Experts of a small language model.
Size: width 320, 159M parameters.
Experts: 224 clamped SwiGLU neurons an expert, a shared expert of 256 neurons.
Training: 1635M tokens, 6238 steps.
Below are experts of layer 4 (counted from 0) of a mixture-of-experts language model. Rows are named router (the router's row for the expert), gate (a neuron's input weights, with its number), up (a neuron's input weights, with its number) and show model dimensions 80-159. Each number is 128 + 24 x the weight over its row's rms, rounded and kept within 0 to 255. Numbers have three digits each.
After each expert's rows: "comes after" lists some tokens at least twice as common just before its tokens as in all text. This comes from a sample of Wikipedia text that the model never trained on. Tokens count by the router's weight.

# expert 57
router:134123160112121127140129108112116161123129129121147106147154100121135171157143082140132102118144144136108147099108120097158161136093100150137097105138120120112087120128116102123152118115092138155148107137170143113124123123168123116137105158
gate0:115124120105113148120121128110136111132112098105112107127138178142134142086101133103102149134107159153113142140121134156153133126177113138113107068151092126138135140098196070129162145078115090129171118147113115147159126117133095134097180106
up0:049124141111132136161075143131141129091132081116114124152110135139124129102139159100122164144121115117098119147131121135109139101156207152117110145147116150145130150111168097201079129086100119146121105158171102100202101122115122157093138122
gate1:102138118147152132120096150067094134098101122096113130145141157156114123099146135186068133109137106134103103143110145132164138147147119101140118085136118115140120183140142101119165129165104139125118138114127142128108111079155132122156093157
up1:110106085162152167138163096104172127122136089144157164118128092102141098122112108105120155119113158124136172153096153129134147091126099137120139142144160153107132144160142100131142135120124133112109123120146157141134135137124177127112132140
gate2:145129140139112107126168087119164111157169125129092134158120137099132146119090144159120145117107139174114137073124115114115121093135130074081135135155136122109123153157069131111119154146139104121124177098132140140135136133110159123120147140
up2:120128141155106158109165156120117137090129138143132140154094137142128066152141115122088101136172142156138100122092090109098117117137137123112140142120119165138093110165128117119072154143116159180165115122121137129101191152155129123081168132
gate3:118122106105139134120130118133165138170165119135126127134120130118162150124135131136111128163107140117134144158115164117096149160146128124137124130141134159122138150094094141090126107121109137145095122138105135132111168162141084129120142117
up3:124147153146092178100159132127151135156126150156112115146120110116140134136132112128141118108126116113115125080124125106181115116122124101169128132059114107137136151135139133138065132135132137146165060108173101150152146153122163111135091109
gate4:131141138117141139142116129121146099126086129144123085212165122127152129131143142081110117181134144098110142057151165116147120145100121134084115154132154150122103134124119116106119097134149116129105108150167106137151149143148162107146070156
up4:126114095142193115105132123095130072158151102129150095167121128128104192123140155127144099109093091158139168166089085119145154145126172101106145120157102121139098131097140089125158113133154127176114187181122106115132105179096148144118090146
gate5:124111118162119102091108159109121152155103146141154110142164133116097154111112103163157112134102108130098108139151101116127124140080181107138102092125086147101133161187083161138075118151095083112139145112145123159133154144078136131163139149
up5:124107157140134107128094100097123081067157138130152113157144107126139127126147114118145122171138155125124085118146132170127124155124147125134161127108116124121107138149120136143120102130106094149100124163187114136070137157152128127108129096
gate6:112103118126148116113128139111142139122100161143113069150163194115154152102113125127078170092079123132106123116119141127173154067137102114129137131092123116137147121118164119148163155094135132122118119116109139167132147142148182146089163130
up6:116097155128120100117100116107131142112143129095140113170147127148142110126154119121088123138117114146083087111144138108166172135133150097124133115100113135109155072119144145138165131128150122161103198097087131112115078155120125126106132112
gate7:157141141096140109154121132136121105154148092132119151137129123116116120161198176102102120139130176145108117133125125142085107182173133093164142093137087102098141141110112116164110155135096127164109125146129153103129154154136092078135149129
up7:121101148103177097138104142136126126122080172158115157141163167121130115135152120138121115136116177076147115125132136116170157181114182125156104130097127139123124113112153137147076099135134116132162132120160110130171127111144106128150122107
gate8:096144153117078190170118155119145093118134106122177120124135168088133145149183156141142186140106175131195154091119106139104120129127149147106127123140124129108149120160114142119115102107168120116125157081129141095097109147136111111125104156
up8:061148124084132153129140114159130105121137112134148121117092121152078134190114134111142114147103105125122132079129163160139107125132124136151156121113080136117155121117124117144112112103137128136121212147140150135130100177146134143085148114
gate9:113150076123128140132138111130132111145158135118135128115139106105171097078127155132162106115116126135133099201110135114119125146144149166103143113122126138133136116159128142146122153160110149129162169139181136109127144145111110112144137144
up9:192128095123136121163214115090149103077133170113114139145136154125152135119075122127103156099136181145141103196155109170152139176128132111091134120167147142128155177152132122130156170068133122158109098118139124106139141099132130119144116120
gate10:130141121139134073114151128155123133120113103153118164160144134146143106128154148124146125149097113117134145157120194151063135095142141135131154163149148145149151123102102128103164137144158134100150138196096128133135100131138125087158114136
up10:113104112084153155176091153133103101124150122105162137139156106149128183138169139153095127155097137127133143143159136118161128153107149112161148142165134113110127082119119077101110125116134110118145111114141145198126119182152112145104134150
gate11:124101125103122131116103114124140148138131128129161170139086135097153128091120139144131136125106104106118145107142174138147138101182148115185114101094105113125120092152141121166076113118107151123141116162068132162092139108180132121134126167
up11:124112159133172161119125107128168132124169147126155174123107109176128130159137076123141152106141141110096157121112095152124135107138133144154128071135160154129110103147113145129114148089131148117138128138130136129177125163125099113109158139
gate12:150141117155102134152135167103171113119131137147121140180137088143145110108115112127128166152132160137129103151119153106128134113095107096091127091145132114095142134142104111102133151153131141106143112164146150132129150121124138123117104088
up12:090125082099137132113144144128087130134110131136084163092103097165114152125116187098183150138122153121128150076144119144118125147147119116135114137161130132150131122123137155163136073147163069101102124121141132101090131126112147172125150081
comes after: " |", "|", " football", " T", " World", " R"

# expert 29
router:118097127110057200114142166121112158124128117154114115151132137136157146093123129113098140081093152183134121097104112150098150144144116135132133116100122153110123182151173117113116163110139156099097082138152108167132116121163100143084122088
gate0:123143101119129124091147125141142100141145162120086089153138124183148130112180175127127112123147116158127160103151145128164131163122138142118174155122118143104096120158120110126114149123124094157145099144114129121129100103122194151111079150
up0:120130137146117120132113090112119150123119116115111094109155110130144140080161093129147136151155120149124139129099101092119135109111112168160143164137125146111133082143172122157092111142182133150185123120176153126134122109165105151096136147
gate1:124134101095082165082126172097087120135120132158154146097124124147142090135157075146159114099085160136123132147153122097137128108089143139144117168145142127115099149113093109114111101118104112158150161097109156082176160099124123108112160111
up1:149128110149108127105123142079107127124123097120152169124144111176110156126139123186127114127169129088094128158113111136151154109074128110128157101163105139113103101100137117139091109088114068135095133137105132205108145186193136128134141131
gate2:127171133131100165152127128150169111140099124165128143165155142134109129136102136196118142101168094130134168118147139139130127147135170112141151136125128125125087124091132129090113093099152117142138153111117149147162131119122121162098124121
up2:130119155126136144156161157076143103112107136135137105129120133084151097159124127129140126136155119140158115109136130141116128124144156129120104089105131136137157127153129145124115095128140096156116120121100119146111130114149133095125130123
gate3:164119129157154110116163133138106109105143182101116091153121147180165120121125082097097102143085126085147102112094102147137113095131153175120122104141094127107088145103101111091107115138140156133118116088130136096156135118091102141140170089
up3:147146096153149141106109120134121105122153097125123089156090142158135126122136114091102084114113159079124117130100096137133118159080141130149085139122129100123100180111083118170129153113122162128110088103183151136128130133124127109132162105
gate4:156140114091122120141141168082121152165139106132115127105103114095090135144146095133168135126129100113122120148101143066099135158146177118163102118158119122140169127171159172084156099132087122130104125083116152127127124110107170147114109073
up4:141136126099125132138100122106121120149151158133147147141108121108095152126162070152132136124087101127088136122128116119154104117135143142125170138178104128119067129151131133122090110128148134075135157129106114142163153125127107154145111114
gate5:131138142114146102127097125114135165100153138130132151082127144117149088126137126103093101111120123104116129132165127134192081105129122070128134168156136145136110141121111115153139128123120106120132145147099133143103172116109172110100110128
up5:151184151113129122119114153142100144076134126094128117126132146111092145133132124147129081107106077126110114102127096143133137164118102076124122112113151113134095127128160081139105128140153127132149138118152115122178163061103105122117120128
gate6:117118141140148155146108099144111176194151129137102137166148170117120133125138141123210182113129132099094115133132130132131114088111155139099104131085159129143085143097160110129120149145166111129138107141158114102147157149102123138118127120
up6:141135134090144162156118155141139132161155149150127142099093149135128119100109164120167140071163119094152135103173115135114112083105133134168127122148155112175117128148119086131127134082112155106096120150176098097167131134126150178128175125
gate7:133142121139137144122105095140107108082100137165151112143126101085122132132166110136135094159181088103154102151125075141161100160145122149120096151100161126130118084111150125146124131126125087116111143145125072085122152074130139164100115104
up7:120101152157091147153141128122110117147154116151112122100118143113149141117091145139143117136117122128170162140127132138166157100140121095145122077089111144159140151107118139113132111149115100112100104068133175126142121134127112147165159105
gate8:137112169109154116105132141151089140118171111138124182170132106122142126141180115126142103091097093123098159165154143162104105111093133107083100119142127153136087100118118149135107154123165120124165125154087095164140138136165126156082123122
up8:102159126107128113185134133145154144097107109105130089149096119172139135163145113116101117120098141125090130165132104121156088127067127135198084113145114131129143094155182142110119125150126122119137135141105091130149091083105138127149128133
gate9:118160151131159132123135118118113110159095095140147125111123163147156128093080123102138121151118150156129171130127104136174114128107145102136091103104091124127154151167146118157143125135097177166168122094103110128162081128135105161097111115
up9:109146121115122109101160115120089098111133167123145120117148113147129157146164116091124144116099108153127153137126163129116128121107135131167109085138080132112129121096114189117154139111142103135101133141133113101087075140117149098112111132
gate10:116151144146158114157106096083111166104162121145100091168132150097107154114142140140133147121143114097124112146087166117157118162136110151078113148170118128130126110142154137159105146117109104118147133153132155118065113154112141168096119164
up10:129138149131114111113141149131122140165098155108117145132138144087135165101082146148133179139122148128122156213148112128172100136105147141166130115084083142142121105148173094103125113100149132127111134127176133098117137112127128143113120139
gate11:117121153164119119141141134123154137125158165087109147122103110165147121154138140090138102116106123128162066098129118140115104092174127146145148108137132145143119127114139106114141092118130142129102131132117149116145122244129139146151148163
up11:105112135119120149170094125145169129114141151144112162138128122075133141127130127138128148061104132114146140171121148124118101112125126194150085155113126121171172098172103114112126061167160084125121144148137148127155149128136155145130180096
gate12:172103140118158108114122164102139129143120123156130135121126119146115146152084165146128127093159125126159102138133165145110097146129132153125093151113117081100099142131172081110125140147150155128119096139135103114122130137089105096159126107
up12:127156125180163121115100150124141146165125130126144124089125136093105074107109141159124128116082121120136115097141100105144103125148148135141129147143147126134095106135127131125118131089148129162136132138134105133137149169134120160088169155
comes after: " the", " his", " a", " in", " her", " this"

# expert 43
router:138160103151108125095124122096130153172129118122181124162109181142145106136130146151135105125111105153127126115103113089133127115100124124154127125167160111135146085088130159175135132136123151120109099118187118136120124131155093161147119125
gate0:134148090152112118120134138129157122128107156136122125100119090126128172156140129095118127123148123127081143084118087107180134194122133150138152199154108152146158084171091150148156108123093147119119112168099092126138152146170109106106132124
up0:134156145167169116113136136131108123110117137125100137136087098171070135118133125088111119167152134136129110132108173113101165139143143150116140123147091122104062168117111099124157115173131149117081107142093125136129155122139127120148124089
gate1:103125117137114138091202100107112158088172117121095131142098096158087118160121122140116100103088105104142082161117139104170102121130095103121116206122165126131165131120118126171141128112073110122115126168168120142119115171131089147142127157
up1:154160122107102108163131126122131182086136141136093140142130122098132112118165108133162120116099101133133142143118105145134096132118139117110121167104136157141111147137083110176150103136111128109127140128089125105155148090148119110149093151
gate2:191125126131144075126155105108151097136113130117123131124126134175137119120139130140166108138151144171116154164134148147131109084119179108109124115155108129112115170117128144133138098116156169122143097128138143144158167140127079134132126113
up2:101110113105110131143137128116099057078144104138091134129144125163111101166108133126122082141133108118125147089132147140155095128144146176137152139104084153176154142127139115118097147142109158137172119147142108072129121103133115143138155129
gate3:127056142153151153163150147136138124147132114085114120089171119147133087131105086138113123132133151121138100118155162092151138091111115083076135101129130128127088099136109187104142114126173111141117121133108093088119126126114147088108114104
up3:113094104108088110132150132182146120161141123140134126141187102139126179131142111114125141105147117094132142105139115141134157108134162125149190133171124115090093114138150147130147084101134130097087129149138136107104158136129156171173104135
gate4:125122128122143133097079122131108096145141127116165147132126151134128139142138103156123157122127109142166079123159158128152122097116138145143113150116117089102141130133159120164136097111110088154143088121119140135163130168114083128139122139
up4:162134116142138147150152096126158086098134135172069136124149136101143169147156146136126117118119119156157129128132140138168143082129134140122137180112150105149158124135157100163139140126116110126123106158096129133143107117127125138159111121
gate5:124149101114123158132123113101107148174135074099121120142125132148136156138154147138139129145116103111147088130113092125157126135099124130157146113128116143109105145103141146107124165115113109119102076148173125125142120120128116120132162134
up5:133169151116107103095128135148125142131159116120108140120102147126130165082160151125157144125088116112124123122133078132119171116109133117142145129108155124162097133092144171144166116096132105086118145161128118091152112150148158142185159117
gate6:134135131134153194095102076139150158131125130138070124106150103103164152096130084096113143113130110120145137118146121136122110131121117112124090156120077113147155088145152129113148126114156106149129119110112143133146149117133113120127168168
up6:132105138108147170125107113145088161133112148116138132135128127132129147125118127121124123123154113057103108119117122112105140118110140099173081143126108130117162081134114124082097123111140107153146099112109130109109100117100150127096108138
gate7:138111155161109080110114142094136121102128138097122072137143115162156128147128146099142157124147116094164117109117126120110117125137140137122081141124173113117096111113134154080099129127157114101120183105222147140105104115130128142166150140
up7:111108153076090125134149133127113139155094136115154104150126103096113144130145136081102149129123104167172111073098153104139130106119129088123107156073129159122120126087155123137097158107154111142138087117111120132149139161092110143134177138
gate8:166125113112144145147127160139124152151103091110123089105121114153101108128141173127107097154130080168118089109142147124129086102123088119142167095116084154128087172133138072137135073143095080102072132122108108133123128152115114126095106166
up8:126081088103125135124136138133121142149149112123128109135112172111120111138133098164107119093102150128178097095149087153185099145096105164125160128096137135104108114154131131137127099108137122163160142144111127116097109133131091117128119118
gate9:125136128141139115147101083103109112114145160112118108140085133093132120110105122141118147072101124141087117127149109101113132130106137137144123110160127167116141131159136174101167165132075089125154168129146096165150144153101123119123156144
up9:096098136134135108151162141112130122138129149131146119148153142174147120135117103152114156107151126156128119153112185099134136096133175148153173157094160176155161133157151145121087153086113127189105127105139113118086140121133138132143126095
gate10:151172108124139125105179141126143081125126101134125131164145147131177139139112125123162138134097079119113112186153097125106100105118108102093122134112163176142124138089146095142150185098091087115121149115101149110143120151104129142176128094
up10:137140094132147136141116189131144105162151113128178129104156136137140154125076095115126131130086132109138126166109091134103124097130156156110108087090145157183098143129150097149144160152132123144125182120110180050131107126110088135157157093
gate11:152145160128118141149152105099101124120128132109134108150139127147137120111123106136129124118171132127153138111110145142095125108129098137098092122157172120132154110140108131162132142180142141106128139123147113156135114088093092119126118123
up11:138129116134149098109160082159171138116190142150130154130128131069108118114148144173131122203076147128101134175169144156129081137133149163092149147130161178134094081092141141123139122120138114137140174147101102136091132118129129145100175153
gate12:150116121142138126113128095119146103108143102082173139119109144086181135106089062161143154141114141128111118127116167117148155108109157149092081125079168168146114117124109130091152135140115140092141176100139120160122107085106142142120094145
up12:109129150159150134120121133091129109163128100115103089137106153106116104121155161117121156105113148126149188117116160100113115090104139105130144097110124111129092150110107113158112153125088129074151128170127159077171129157097109160126096124
comes after: "^", " /", " (", "{", "0", " 0"

# expert 51
router:123074096110112134137123115095133117132135096121102156118089163131174158132153092121150110095082162133074130150160108121138150131148133114119124113111129139133136070136150170116104089102135118110117141133086134122164122108146141131109096114
gate0:113140110114114138172126096166128113105128128123123184149109176151084142141135135122076118108112133118109119109139108170112124117117202144150118124131101138122146182130085103128133160135151148128121154130101112131163125101132148145166057104
up0:134096102128110122168155162143154119152114139111095127155140139166115121132163125128112144146126118120188121172166153109076126101109121126145185094113132088186154136142133138084093145149113124135130124132145092108140091144136100137138158097
gate1:171125122097110106139119140104130133117142109115132135133140145135136120128141137087127129085076100140113093106169079081182135132107121127083121132095094144109154101093113136143130130163181157123130117121157161106142105150104087124171130103
up1:118126136151116122116158153129129137117165100109143129135124159106156113157160147144138139122118094185128139098156144130154163169119120109131143170100114109143152133167164114176160178066152156122116138093117119099118105115116131119141148137
gate2:194120070164113098160128161111126127110139090103105167131138123119157130141138115136115128127181130126128088130142120178091120083121136111127138149145127105182122140106093147108134117126116080103141147100095123115104154113119094139129112129
up2:141090147099082126153129125124110082121106118164161164136082127106152117108194137107118130163183134165119130127149133129102138123109157098157143117092105109117136161126122121152168141128140104145121143137121094119121175154123111162122173104
gate3:088131142136133105177150080089123101124151098143109143077132141103126161106135131137144150114174087100099156159123155126095118120108154130114103166097113120167112095130104093176117132148156109115158148121113122147176105210081119101128112143
up3:130175138162085154117136108108154136102150112107052172115105126110125121122116120138130119139128135132107144167137117133157082137102163097112099121120147111131111098113113110146156118101150161127109111135156138116135137135097101153133136135
gate4:149150128121122098126168127125116156158163108107139130148125133153132121150119101146159135110132084097092165137145118112041179121116120129147101104121114129141123088138130146104079144117129089115135129134148154107127104144135182161179141115
up4:160130087111125117103108121132115094097152118147127123150095104124129118145128154144114150121121113145132165098112093104124137120080126121130099121087138125130145138097172108113118122124125126109110160108147131120187143133159119155116146175
gate5:104125113101129134092093141097106118164124144097093133148104105149132133141128106138118138124133166152158101152137127134165072130107136133144140151168120122136097117134088136134174182095143135116110141120118111107134142130128141099131116101
up5:101140115154106105113157125113133094151126143128153101147141117127190121078132148147163145101117140139130121123124136148072152134076127167080096103133103102158177139169154148123107096154133120164094123133127103119129155105115146148118091124
gate6:154106108117131086131154108122130121129089123121150144093127133134104103111102170102107121117128106116113126104138108152104158123105111133146103155100119153124123142149124100116087170146114165106167135125117100152136080081092111096125177088
up6:101100179144121078194124129108134113137129169133165126138188132129126115105130137097102127114151147090133117068140107116111118122132094122162116124143111147127183097135145140140190104134125163164138154109135098131172145140125121104090152111
gate7:182110052123122121152116081152088110104149140153141148137115085143093112143132129135137179135146144104089145124130130180118148170104120118117136123165107160127107143140103123087157130166137087130123111143136122109135102155157126091101106135
up7:150112137192122141131113134145093113118132137124106141137126110131076101145138133135101108103124130119113137107114108187130142141155146119138141114162145146149148132161116136110140144134172105147107112126108100119185140123101118091137148104
gate8:132096099146122149138134148138123115170163101133142135115092097189108156125132101108132113155149128113155112120161134132119118175148121154079107178137140113145122120129103140136099128089118115164120099060124097119060116081128137115102135108
up8:116125111088149158131162123108135160171147124101132137125106100160106122135159105122098105140119107164156118107127155113094131127143142118125115149123120098148077132097124137114111107100105088161153108107118106114122151103110156090086159116
gate9:130100085133117120125140089140122131071133100165132164116134144156151123134126143135158140113147126084085100121103114118146141145128148123118120156097136091125119126096119130096100136102131098141122107142130132158169116142111148139117150125
up9:150119141156139168126144121157126134104108070101142126141119136121102142177119158140192120104116124156109141115111100093126168149146171120084093139132172132125117184136129083147106166100167081140114140144155089130145082110098112105124144133
gate10:133173120142145114117125124126178146125170118100132156147149127140159127100091115157151156129134157125067183122134113149115100147107113159088158149143106141152133114160125161120095114111144127164126130091137091124118098118141120087117136146
up10:116111108127163120111095107101095171113129101128154127159117105122109111078103098110144105136139127165126134072127152130120131178131135116174143129128152143072136087140125168132107148088133135089145140181149078165127102106143101134106148102
gate11:194134125083168173133116135075116143147100130139120177103099135137121191112091089118148183138131115111110140158119118162097125137113064154122137148126123146136116130172126099074126127150124161150102113081112152107163160132163114108128152127
up11:191093179118105134124104124119120190102131142154131154111138132149145141128127146097153087148115128137163104187097109145184125152163117156156125112119122135107154064149125097131119148130111138119110143138133125127101154152154137116144162135
gate12:145133178134151148094137124098132145145141131127132074095098135118148148150117110092108083133195106124113115119173138167152158136125101153113096139121141145169099131148100119130124109129122147085052105122105121143163183108104121159147114101
up12:150111153115131081145131131097145113109128125100130161102103164107100092158145114157116122125131135116127100169139131143106136126122130160122106126125114123085103135123115121124075146122127109101078153129160123150160144120097132105164157149
comes after: " the", " and", " a", " of", "-", " to"

# expert 63
router:136128166106147134176133096146114110130115124143185152148126103157147121107124157117116139125133165116136160129116146140079073135124142122177154173132169131135135099094147132124138114136174114118109090153162117115131121157117107160128123125
gate0:150107120133179103157140154137170123097145121085107114169131121091111104121114114108123113116108147149138169134116137128153132148143129126196115140164085112132119132086130152119099124151153128109162146133165128147110130098142130141176099167
up0:139128112132141124091130173115112144128068121138167106149083126076120104157134097103121145119124115140121148133157123139116156125130133106168093144120120129144099151111101135138095078099153173154128075085141122155110156105104125085192094152
gate1:134167124151141129164118131122113095123121139137116159167158113143150160138110074112105137119162134171139105109127170109174130101138090149081128124131153176106145129161100109128151154158166089148139177125122155112132117167103151133147152144
up1:168094130086114154098101129098100137152119106115152099095105125115108153123116127164144094144139152104115133125136157150126087100107126151149118103111111124162138144070100130113086102100127134141124097111140167141156100124125150112085090135
gate2:144128185129117149130134109145099100118156142087116110131167096118131107118108146116132142123125136133098145123120150160124116076147165153129160137144107147142115115091154146115122115096147097138163114128130155143106070139143165078121175137
up2:111199138125112138125133125152087098087115113146176181121138165146146108134097113104095101147097119160099127110144152158153117108077125088156067151113097135123135127081103145125107091097158084086105123155165134112158118139121133122138121133
gate3:109112082150143140128112125120123149139148152131143107154102101106138120115147109105149121098162126134176126147126130153106128111101138142153140119128075145153150118128137149111103130135128141149100146147150104141107100159154150103092097128
up3:142136117125149120146080136144099116125144193125122147142165144087102108153116110117119102121101113083142162154167153153113133110132120110154115093101183159154126101127091167089125119131121111113126127110112121138132104103132146106135111150
gate4:082142112097118112149134116139124146126133121129137158125154121141149157139096140077121142119094140166119125153143118190102137157103162154104112145118113108116131139119118140162147097112096124126142133082129151086131107106139125123084136142
up4:132156100178098137119131179146152145146164115101150118121112161147130177144163111146139099113098120103177133110112133120129141129168121110136137142104146079137101138133102115104129183186069126125117169157115185115135154123111133129168148123
gate5:134094153182142138143105114116136156133117141181139117117118148108124119151124145116101111142130135140160092111114145155133091148155094150136122113126086126144124151088158127136119152138139141137081158128133152144098099133105143123154173125
up5:135144120128127134141127090121141116094125109134116130105113142127107111132115195109142117099144133124106157099100124174108121090138126162126179129135106121128154150109134109108171147113194129101142133186136130122127125120156142100114148123
gate6:144146143106126151125151119189163144121147107154150134137128149103135128129128136187108135158137129116117112098105124106154139105117161129177118140128127119199136083107120138151132099132155116103132133109134109086138128155071140101133123128
up6:128158131093157108146179077129154141108094123143132090107122124115106112128100096122189125148132107102111122152128103133131168101106120165121148164108126096150137118119098171144128149146163149112120111119117161129135119134075130114145099132
gate7:139085143067118121182126109105133115109114143108125118149156136167174104148149111102154122088141142143142157120144114118096136133146102101155151118123118133125110080148135114120075136155186164149142166168109104125122122139150120137135109128
up7:094109100095126137173152105113141101183114126149104125151118114108123134123141123079101123117158164167107105157123178138135174158147152144146180118100148171126107145115120128105091164111118150139162083133165096107104151160127156143138153154
gate8:104150120116152076110143118111161095134154117131134108127141162133127130183126133129122109164091081174139098185135133162164134136135115124101099150148099154163152126116150152096109097085107126090142105116142134150170144105148098121134137127
up8:090140150153144102144134067145136121199119121123109129105097152124100165138154103142134095099112112157143085124127125120171128103111158089129145166159120143154148113087122146128109103096139129072104140104170140143091155084120145113151139139
gate9:101128110139101094101156143107144169141159105122144090120130126121141133104144108166127132122116119167178123129148182131115140130129097135176132147116128132090157144098131103155153119092116098178126138144134132113145100126096162122100146181
up9:153101130112076151069115150136158156121109137141113152123140118106164142113131135115112115114130201132113143101096143106129110100157140117142170144126137145130134139142152059151118121119101091121133091122094134128126141138123147110164141156
gate10:141149150139155159132148085117140120091125156075142121132143136138114077140156140094148136186166185123145163092158125126149099108064164107119154133142136103083119149127129180142118113169115124125105163163110135141113111074141140152130145099
up10:107126090092133146111111095156091147119149145101128127124124136138134098118158136104141110121144178095132133112143141136101108104080152099113109150125102118098130139119122178131113157117155136124113166128108191162063110145155096137155138083
gate11:097125097126106104125127129137149094084115124123142161118140119048119132144086152142111156133169141122162143123127117133097133104146158074124132130090124145126138151116155144136126137151152133168134122135166163139138108141146160101123134126
up11:125137107100116096126119123105109138181074171175136121186137171119092135144153103160134112133141081134134116151122122145089134136157146091112123132077098151111121135124122156137104105127131085130100141132118075122095093119166125103130126117
gate12:158148137186118118133116105123153125104079106156137097137151086136107131166120127086090111136139079119085087128100143127137115096133141073120097160122114110115116154151104149112105139139145111113118129107109097146117156146096199147089126124
up12:109123124132135132102122128137154113126100130111141103116138090144138096132128070106116126162118103134131158164103166165143160128113123159156122132139163144153098189136131223131127096098128138135108135127065125127141132185171106144144104103
comes after: ",", "19", " (", " 18", " in", "18"

# expert 52
router:143103137123163110116141088141144131122169105099099164122139195131164150149153070126153126115105146094092129134151143122108115124178120139125140106104125155116131084133147147098093118143151139122161140121107118113111095085144154122130092128
gate0:132169094119158119107132065125127102154097099108154075138146088129063120145124116151124108151145137089135119084115108134152156125140159129135160098107135120149083119145142126150174158084125175152168120149132104155107107154101157131088146142
up0:123153101167126147100116091143115126151104105106171136170133089150122143157121135159137101156111103111104131099105112167162109149151157118142141123122107129118105107143145122124158168157140168147127122120100103111126131157111149135094107160
gate1:123151130109090185135147129109113124122120142127147108124126077106158110110106137078095123166146122150164118115099092174155105097139130097170126151120162108148144125120128147077083121157130171120108104130139143137125112121155134169119148149
up1:116173100114124160172117145128107097134144123158138137102168117092122132121070143146090086136112127136131115099120122126117129072109106117072109176151108146088103118163124141107134130128185175161141145168150128133136123093133132148147130128
gate2:110111167143138093115128127150130149143087124115135111089116130141101178085140126097132121081142137096157141094110155103112121123125167092149115124104139106136105144112097115096123147121101133137101123120151145170119154111145093158125170102
up2:147149177153146083123135110146153120137111126076151122111094117152101149105147137106157087122157115117151164113147172102153127105136179078128097093125140107150151149174125163086113163113127114081144119131101119148139112108129088163117130109
gate3:131138167137127121134131122112110151162109105142162087147088163126146126127084138148131092101157134173138147135099122156112101104156131138134093155103158135159112084173149114126092132113124134130118127129085108132131170141117114151121096126
up3:138120151145119139105136128110115125163138087150144134175152147119139167141102151093115139138143121155135127100123161167156120118119118099114142105133141137107089150105126135119070126107131151130149166152109120114152139139149128149166109167
gate4:131083169072180151135096130136122118119140143127115082140179121162135086111169098123114115163118141094101074147127133143137131167134150130146113147126128125114145139087138139075121178132118144101134100136090117162146138173120146125099131148
up4:129100115094101128172109129161137104118158137107094135149167095108127127133165145119131124130111153148143128132121122130147113126103145125103167151132092089155105163151120109131185135148117142139166148167105127192140125168131088124107153126
gate5:101155092127102146083113119108150148134139132131119089106131108135114111151135152084129125135159136122137119134183121141109127132103121143150165129137110160149134133114126094190190150102145116107136169139083087134154171124167145145128171169
up5:104121128147128130102153134141109136158156127139147087085168156130111103116164132093124109118166123112137120126147138111082101139083121122147128143109119149120130149107135118140180127123151123117126118113106079080115168123157070120106145187
gate6:120143113150138123121129111109150137124136122135152151070150171136152093113140171161108136158187124140104146142125128099126118140145089147109109114109101145120146136123093136108108134117122111122165130144125144108152151093143134122086117148
up6:125154120133154105102126164131111110119115145157150124196075085147107106136158168066144130132099137134155130116133107147165136102122121118141127152152093115130151101119143108124115156148095128136172134117151112132107127155147124108116134119
gate7:145128146163150163131141126136130091114111116165144121118141135136147098102152131134126174073111139162112131136125113148120117165182089125097112108117129109117125161139147092114116124117121118131131155119118135090163123076164132105088086172
up7:110108123168143113094115115124111154145102156151179125105097149139139117100087160121104118111089119135126115142110126122179103131114114134147127156103168116141102139110152112139148136150134123110058167142102073113146167156142120129129147138
gate8:118092117128122092113139155120128123102128156103120132132112111104103101107137126166127122155121142117109161134114125137125119136103115126114211146123142173107158096157121162127132108114150134117094092123154098099105119122113132132126123105
up8:109139117103184116141123166167129125148129163166089109111138111113138116122086163154106114107133099165137088123148138146123129082129084137141143117139106133141140114125117138122071133132090120083160124148111119119096105154128162123124145138
gate9:126119092096173119108154131122118161153117156143108127134151103129146209127120125112140153149149128149158105139125139142119120102096098116173120126157113102119082115126141136133104122083064118117152094117124121147175126101085116134140118102
up9:082102159091115156138100109154149141095131105135118138151145100115126148148144142151157165123136100127111143113145125115113172135144121100108157128118146162139132108113133145171129087122092094150162070099136126116124106113090118118134135113
gate10:109170119069116154106072145152141156122128111155117108087139147125123100109130145089177111116128139158147099119172109155174144100137121083120095129127107077094132112094088141107108086145116144118123138146132140166114103127125112120169170124
up10:139124102103145127141119117084115148093119121139139153146125130114113115129146147115108158133120116127202126135110119102077140148154073148122122127155123176121140194119155156138168138153113149106158163097125170109097150119097151124106128111
gate11:129084095115080139111157126151156128125114105132125137107118211127070097142091131117145147117174146109113106114107110136128148103118168132202118144137103143156092108118135134102173171145129138147155102148166096126115172152155129143115124146
up11:132118132118112141092137129155107156148114119095106141137151160111169129125132130130130139130109134120113129137174151121107138089105127116123119157115156145130116109145112129134180150135140113139142080125151095122121147109101119163135065096
gate12:127091150124127085109083094066141125071163123114143088146114123114122123131109153142126161131129111159160139133132101091135107108131173146106121129129126077149189113110167129143102138134110099125121123116114135131141122112101095114130092156
up12:126138140115095115131113162111152140137104047129105166136165095096131112120126121094131108093124074128145149102129111091148162145084128102156096117163115082127133097143144133108128159142121125102128161124163135138119132110161099158122139139
comes after: "-", " the", " The", ":", " \"", " and"